Weights of a small mixture-of-experts language model, trained from scratch on English Wikipedia: 128 experts in each of 10 layers, 4384 steps.
Below are experts of layer 3 (counted from 0) of a mixture-of-experts language model. Rows are named router (the router's row for the expert), gate (a neuron's input weights, with its number), up (a neuron's input weights, with its number), down (a neuron's output weights, with its number) and show model dimensions 56-111. Each number is 128 + 32 x the weight over its row's rms, rounded and kept within 0 to 255.
After each expert's rows: a language model's description of what the expert responds to; "comes before" lists some tokens at least twice as common just after its tokens as in all text. This comes from a sample of Wikipedia text that the model never trained on. Tokens count by the router's weight.

# expert 31
router [137 110 142 123 105 107  97 145 153 168 112  97 125 107 143  98 112 111 146 187 147 169 124  91 147  83 138  60 145 154  80 134 108 170 162 130 134 138 160 150 123  93 130  76 140  95 145 185  94  77 105 146 158  94 105  57]
gate1 [ 91 105 168 186 126 175 149 144 103 136 111 174  92 157 165 145 134 157  99 158 135 159 101 138 154 136 131  88  87 167 102 117 155 149 101 157  87 174 170 167 147 133  95 139 108 188 157 162 101 122 141 170 121  78 127 128]
up1 [109 105 127 184  79 119 175  89 141 141 155 134 133 125  80 104  85 130 172 136  75 196 112 100 149 142  99 129  99 158 118  69 102  85 164 130  88 185 170 135 109 130  81 148 106 196 189 115 116 111 100 118 123 120 127 110]
down1 [186  94 131 161 190 153 150 112  90 192  85 132 104 126  93 100 150 123 171 163  90 161 137 159 163 118 149 111 149 175 135 104  95 141 137  82  92 131  82 181 147  97 130 169 140 155 131 110 163 159 102  78 150  87 129 107]
It responds to: Sentence connectives and determiners such as however, this, each, another, similar, often set off by commas mid-sentence.
comes before: ",", " to", " in", " of", " that", " as"

# expert 24
router [150 164 168 159 100 162 138 142 199 128 108 121 138 161  90 122 161 150 133 115 157 108 187  84 151 130 143 148  66 163 136 142 118 151 156 123 169 125 133 146  84 130  87 100 112 100 148 163 138 163  76 118 117 201 104 145]
gate0 [ 68  65 123  80 195 148 101 103 103 115 173 175 101  93 194 135 143 102 136 112 160 135 134 185 197 122 122 125 163 114 106 103 142 127 149  94  82  75 115 129  79 121 116  98 128 192 126 123 123 143  82 142  97 102 156 108]
up0 [142  87  95 168 145 121 104 165  83 149 128  54  97 144 145 127 136 112 144 102  97  71 126 159 167 105 127  99  63  94 104 201 108 127 122 124 121  79 144 102 157 141 160 103 108 139 138 130 105 146 131 131  91 174 160 150]
down0 [120  87 139  96 149 131 113 129 117 141 143 154 128 224 179  87 183  92 117 124 123 135 133 147 123 102 146 112 138 165 189 146 148 168  77 162 107 140 105 123 216 202 159 120 114 208 151 134 141 151 126  87 153  93 124 184]
It responds to: List dashes in species infoboxes, opening parentheses before author names, and number pieces or blanks inside table cells.
comes before: " |", "|", ";", "_", "{", " Synonyms"

# expert 32
router [185 109 122 198 128 120 113 171 114 149  96 137 215 131 112 156 132 122  78 166 122 129 134 113 163 144 156 146 178 153 133 113 110 139 197 113 185 130 114 140 147 117 141  91  88 139 144 154  94 120  96 161 136 184 137 131]
gate0 [108 115 144  79 127 132 160 172 104 120 134 184 139 134 120 138 126 122 103 125 134 123 168 143 122 128 134 155 138 157 170 151 100 159 163 153 112 109 158 135 123 166 110 114 143 152 133 107 151 177 110 203 124 189 189 139]
up0 [141  71 163 108 160 109 162 173 101 105 153 110 106 112  88 140 121  72 137 126  93 135  96 120 174 151  94 113 136 146 169 127 151 184 164 158 114 110 165 114 170 131 205 162 122  92 167 164 187 103 101 158  81 180 173 103]
down0 [147 159 158 101  71 104 160 156  95 152 106 111 105 153 118 124  69 143 117 146 109 153 111 129 190 108 153  48 128 124 131 142 138 155 118 150  94 125 124 141 163  76 124 106  90  55 108 142 100 135  94 119 103 118 166  80]
It responds to: Values after infobox labels and row-starting pipes, e.g. Occupation: Politician, Actress, Synonyms, Democratic, and Party, Candidate, Family.
comes before: " |", ":", ")", "n", ";", "nal"

# expert 21
router [120 141 152 158  96 154 140 145 123 155  81  65 111 155 158 139  69 105 108 155 103  80 143  73 123 171 174  62 113 120 123  89  96 137 140  89 166 116 174 120 138 117 139 131 149  98 172 129 137 110  95 137  92 121 132 123]
gate0 [103 165 127  59 147 153 112 158  21 132 147 145 142 159 147 121 148 168  89  96  87 123 131 121 160  65  74 143 179 130 132 140 160  91 111 149 151 109 125 102 113  94  99 171 137 149 145 166  62  89 136 123 125 119 125 166]
up0 [195 153 106 159 113 122 102  51 122 146 114 127 120 132  77 167 103 142  91  94  89 163 118 130 131 133 129 169  96 147 157 173 137 124 176 186 106  96 137 147 131 100 123 124 109 127 112 150 113 127 166 168 212 104 139 129]
down0 [ 90 145 164 161 148 121  86 116 193 165  61 131 166  83 105 128  91 138 102 124  91 129 124 127 169  95 132 103 160  89 113 150 131 155 123 119 155  94 156 153 110 143 141  52 134 118 161 164 168  85 179 144 198 178 120 157]
It responds to: The word for in "play for" and "lose another game for", plus nouns and sentence-ending periods in sports and career narratives.
comes before: "|", "\n\n", " The", "–", " was", ";"

# expert 10
router [ 99 109  53 125  95 110  60 117 137 113 129 154 113 102 115 131 156 162 134 161  55 103 108 140 167 131 103 135 129 122  72 140 117  95 164 118 148 157 126 146 107 114  96 136 136 113 151 139 123 101  87 131  97  79 142 128]
gate0 [104  79 102  95 186 124 134 131 137  46 151 135 108 129 121  81 159 132 129 168 133 126 125 140 167 135 113  90 193 166  54  91 169 183 152  52 110 102  86  57 160 117  95 142 111 132 159 111 100 106 128 139 149 188  92 117]
up0 [156 104  73  93 157 135 118 123  83 138 155 116 108 141 131 119 168 155 113 141 131 140 112  89 151 123 144 102 103 165  99 112 163 150  93 110 115 125 158 147  94 136 137  69 116 126 159 117 125 124 147 185 159 157 130 126]
down0 [100 132 113  97  95 115 160 136  78 128 118 151 135 202 148  87 157 164 135 119 167  78 106 140 114 117 117 133 108 137 123 170 176 169 144 102  90 175 137 177 123 159 106 116 211 139  69 136 120 168 114  76  83  98 155 160]
It responds to: Line breaks and equals signs in Wikipedia section headings, especially the break after headings like Early life and career, plus sentence-final periods.
comes before: "=", "The", "In", "|", "-", "\n\n"

# expert 22
router [150 154  66 103  95 144 164 175 166 157 106 135 133 147  93 132 189 122 151 132  99 122 166 104 125  94 114 111 117 143  69 106 119 134  88 109 136 112  65 121  67 163 155  87  96 126 155 145  85 119  75 153 168 165 155 116]
gate0 [157 116 131 112 134 136 160 134  94 126 164 183 185  78  90 143 165 143 106 127  98  94 149  92  80 104  80 121 123 160 166 144 133  96 179 136 137 144 173 170 163  72 149 191  87  83 169  77 136 116 107 197  75 142 112  80]
up0 [144 119  97 189 154 141 108 104  74 137 139  92 169  93 151 198 142  75 137 112  67  77 116 184 220  76  72 120 110 113 147  92 143  97 112  96 159 196 114  46 141 107 149 137  82 110  94  40 147 126 123  93 115  86 123  90]
down0 [103 103 151 155 109 191  87 136 201  99 125 157 140 148 151 104 108 107 133 162 135 128 136 154 125 184 122 116 171 153 130 149 133  84 170 187 135 175 157 164  65  79 129 158 118 126 138 125 148 159 104 169 136  69 142 115]
It responds to: Numbers, mostly year starts like 16, 17, 18 in dates such as 1663 or 1701, plus table scores and ages.
comes before: ",", ".", " |", "–", "0", "8"

# expert 25
router [ 84 162  82 113 118 132 148 141 139 121 111 126 115 128 150 101 109 153 158 144 121 114  90 107 127 103 150  79 101  99 100 167 113 129 104 155 135  78  73 112 164  84 140 102 116 139 135 128  95 111 122 112 155 130 223  88]
gate1 [109 102 160  98 166 180  29 155 123  51 151 156 163 101 124 201  99 161 123 155 116 184 111 153 160 118 159 151 145 131 116 142 108 105 124 113  97 138 123 106  85  49  64 223 139  91 158 156 170  53 110 162  89  62 117 181]
up1 [150 171 112 138 178 170  94 126 101 149 125  84 110 118 110 112 153  90 134 153 164  86 116 139 155 133 123 169 115 211 106  57 131 124 166  83 154 124 110  67 123 131 126 119  92 123 101 138 191 124 133 142 128 203 143 178]
down1 [108 154 113  94  73 139  78 147 159 200 125  85 145 190 130 100 151 156  96 109 151 183  58 100  91  99 113 117 141 134 140 114 110 157  76 139 124  97 115 162 158 102  72 176 143 134 108 109  92 123 143 146 138 140 140  63]
It responds to: Nouns and years after the, in or a naming a period, event or setting, e.g. war, stage, summer, 2004.
comes before: ",", ".", "s", " of", " in", " and"

# expert 11
router [129 116 155 170 112  95 142 123 213 117  78  85  84 111 139 104 212 143 124  98 169  68 100 187 169  78 105  83 117 132 133  94  85 156 132 154 171 154  72  85 184 129 149 155 175  81  94 109 137 112 183 153 141  90 161 106]
gate0 [135 112 105 168 123 119 131 143 131 141 131  83 128 102  95 136 150 125 149  26  73 130  71 140 134 119 166 156  99  73  99 144 151 119 142 126 118 125 181  62 134  87  92 100 155 112 171 109  94 157 144  94 141 173 149 134]
up0 [147 135  67 167 114 115 145 118 106 129 150 112 134 128 109 101 208 150 153  39 105 144 103 102 157  88 120 109  98  94  93 172 123 122 110 109 134 162 176  63 126 120 170 102 144  98 158  94 134 164  74 135 145 163 137 194]
down0 [156  49 153 136 159 155 117  82 177 157 138 133  78 179 151 114 111 116 120 103 196 137  96 108 141 109  88 130 163 143 121 165 132 140 130 161 147 132 144 150 163  92 100 110 135 153  86 114 146 110 168 121 124 121 175  41]
It responds to: Linking words in running prose, mostly after commas or verbs, such as mainly, largely, both, through, including, using, often.
comes before: " the", " a", " in", " as", " by", " an"

# expert 58
router [141 134 111 169 108  56 122 143 156 144 112 123  73  89 115 103 120 118  97 201 158 187 122  93 151 115  90 114  92  89 143 118 117 145 166 145 165 118 158 145 171 126  85 103 169 119 137 109 142  62 171 150 114 140 149 139]
gate0 [122 109 105 139 149  90 119 130  99 157 146 131 138 144 121 105  89 145 177 147 134 172 174 103 146 103 162 167  78  93 127 183 170  80 134 149 156  81 175  79  60  74 150  94 149 111 152 177 110 161 101 136 133 104  95 183]
up0 [168 128 181 155 181 135  70  93  74 101 107 123  99  97 150 115 138 176  95  83  78  89  98 172 149 182 111 114 191 133 153  82 121 119 152 128 132 145 114 142 169 155 183 111  90 133 152  98 129 167 106 184  92 141  77 126]
down0 [160 121 174 122 129 148 154 158 139 147 166 144 125 119 159  77 189 138 152 165 137 138 168 137 102 160 113 104 165 171 154 161  78 127 163 114 121 156  39 191 112 114 102 129 123  87 144  95 113 177 152  90 132 128 113 105]
It responds to: Modal and reporting verbs after subject pronouns, such as could, would, can, will, said, and verb endings before to or be.
comes before: " to", " be", " not", " that", " have", " the"

# expert 57
router [134 183  85 173 116 185 137 124 113 153 132 126 134 135  74 162 132  92 176 135  75 122 142 180  94 160 153 152 114 139 153 175 116  91 121 163 103 121 109 132 145 123  97 174 143 198 169 155 143 123 174 109 128  95 113  98]
gate0 [119 166 148 146 119 119 152 117 110 115 145 141 195  97  97 166 117 107 146 116 121 217 166 135 156 139 155 174 110  95 148 121 153 186 159 148 108 125 136 128 106 155  83 107  92 112 165 152  78 116 101 137 178 216  97 121]
up0 [140 138 196 153  84 132 106 135 125 128 129 132  79 158 122  92 139 108  80 116 145 153 144  75  92 103 157 110 166 114 134 160 145 141 102 130  43  99  99 165 144 137 100 140 153 167 202  97  77  99  93 183 108 165 158 173]
down0 [202 141 153 124 162 160 154  92 136 138  92 117 129 137 103 123 159 162 148 147 144  67 116 161 109 155 132 154 156 179 101 107 219 127  99 130 148 132 126 183 119 116 132 124 129 168  78 123 168  88 182  82  87  85 148 126]
It responds to: Sentence-initial It and The, plus the, its, was, in, on in descriptions of albums, films and releases.
comes before: " the", " a", " film", " is", " was", " first"

# expert 49
router [ 96  82  79 139 151 131 149 117 171 124  75 104 111 158  65 141 133 131 165 116 144 100 107 123  96 124 116 166  77 137 146 116 129  90 164  89 162 109 140  64 111 108  98 100 127 142 109 150 154 159 193  91 114 133 142 140]
gate1 [107 114 141 155  95 144 145 166 135 189 164 181 166 159 125 139  97 150 125 136 102 159 131  76 108 151  87 202 174  81 169 142 117 130 165  51  75 139 209 163 141 165 140  97 133 136 101 128 145 146 155 130  84  94  75 133]
up1 [136  80 100 171  96 131 196 125 118 150 118 132 130 122 122 117  57 128  84 133 126 144  85  33 102 109  78 179 139  96 124 140 110 173 106  86 131 140 174 165 175 123 151 101 136  88 114 153 130  97 196 125  92 159 128 171]
down1 [158  75 113 176 102 175 129 129 102 111 116 113 112 187 162 134 135 160 132 182 180 176 101 116 181 120 160 105 133 115 159  75 121 167 126  79 101 143 149 130 105 116 119 171 153 106 185 127 170 145 126 143 176 112 137 138]
It responds to: Function words in corporate-history or event narration, especially to in "changed its name to", plus since, until, was.
comes before: " the", " a", " was", " be", " to", " The"

# expert 23
router [ 88 157 150 153  85 106 146 197 164 101  98 107 117 161 151 113 100 133 133 178 131 145 112  87 133 103 138 122 140 151 105 118  88 159 161 131 191  77 153 152 150 122 154 135 126 157 125 131  86 117 150 180 156  93 162  93]
gate1 [108  70  75 135 127 163  92  77 126 130 148 111 105 142 148 114 192  75 105 182 173  79 204 104 124 108 144 144 176  79  63 148 171 101 130 161 118 130 135 117 118 126 135 112 139 116 145 192  99 145 142 130  65 152  87 124]
up1 [127 136 139 144  84 124 111 103 124 181  76  85 112 126 138  84 154  85  74 182 160  72  98 121  79 137 103  50 121 110  99 127 112 170 224 137 138 188 164 179 132 139 108 125 169 115 120 135 207 125 133 120 111 169 132  67]
down1 [167 154 167 110  99 157 114 124 134 169 116  94 134 155 170 146 132 134 155 119 164  93 114 159 105 199 151 109 149 162 168 119 164 144 167 141 116 119 179 117 152 169 111  67 113 178 101 185 143 112 125 126 117 125 138 119]
It responds to: Common nouns and verbs in explanatory prose that lead into that-clauses or phrases, such as shows, issues, throughout, fact, species, not.
comes before: ",", ".", " of", " to", " that", " in"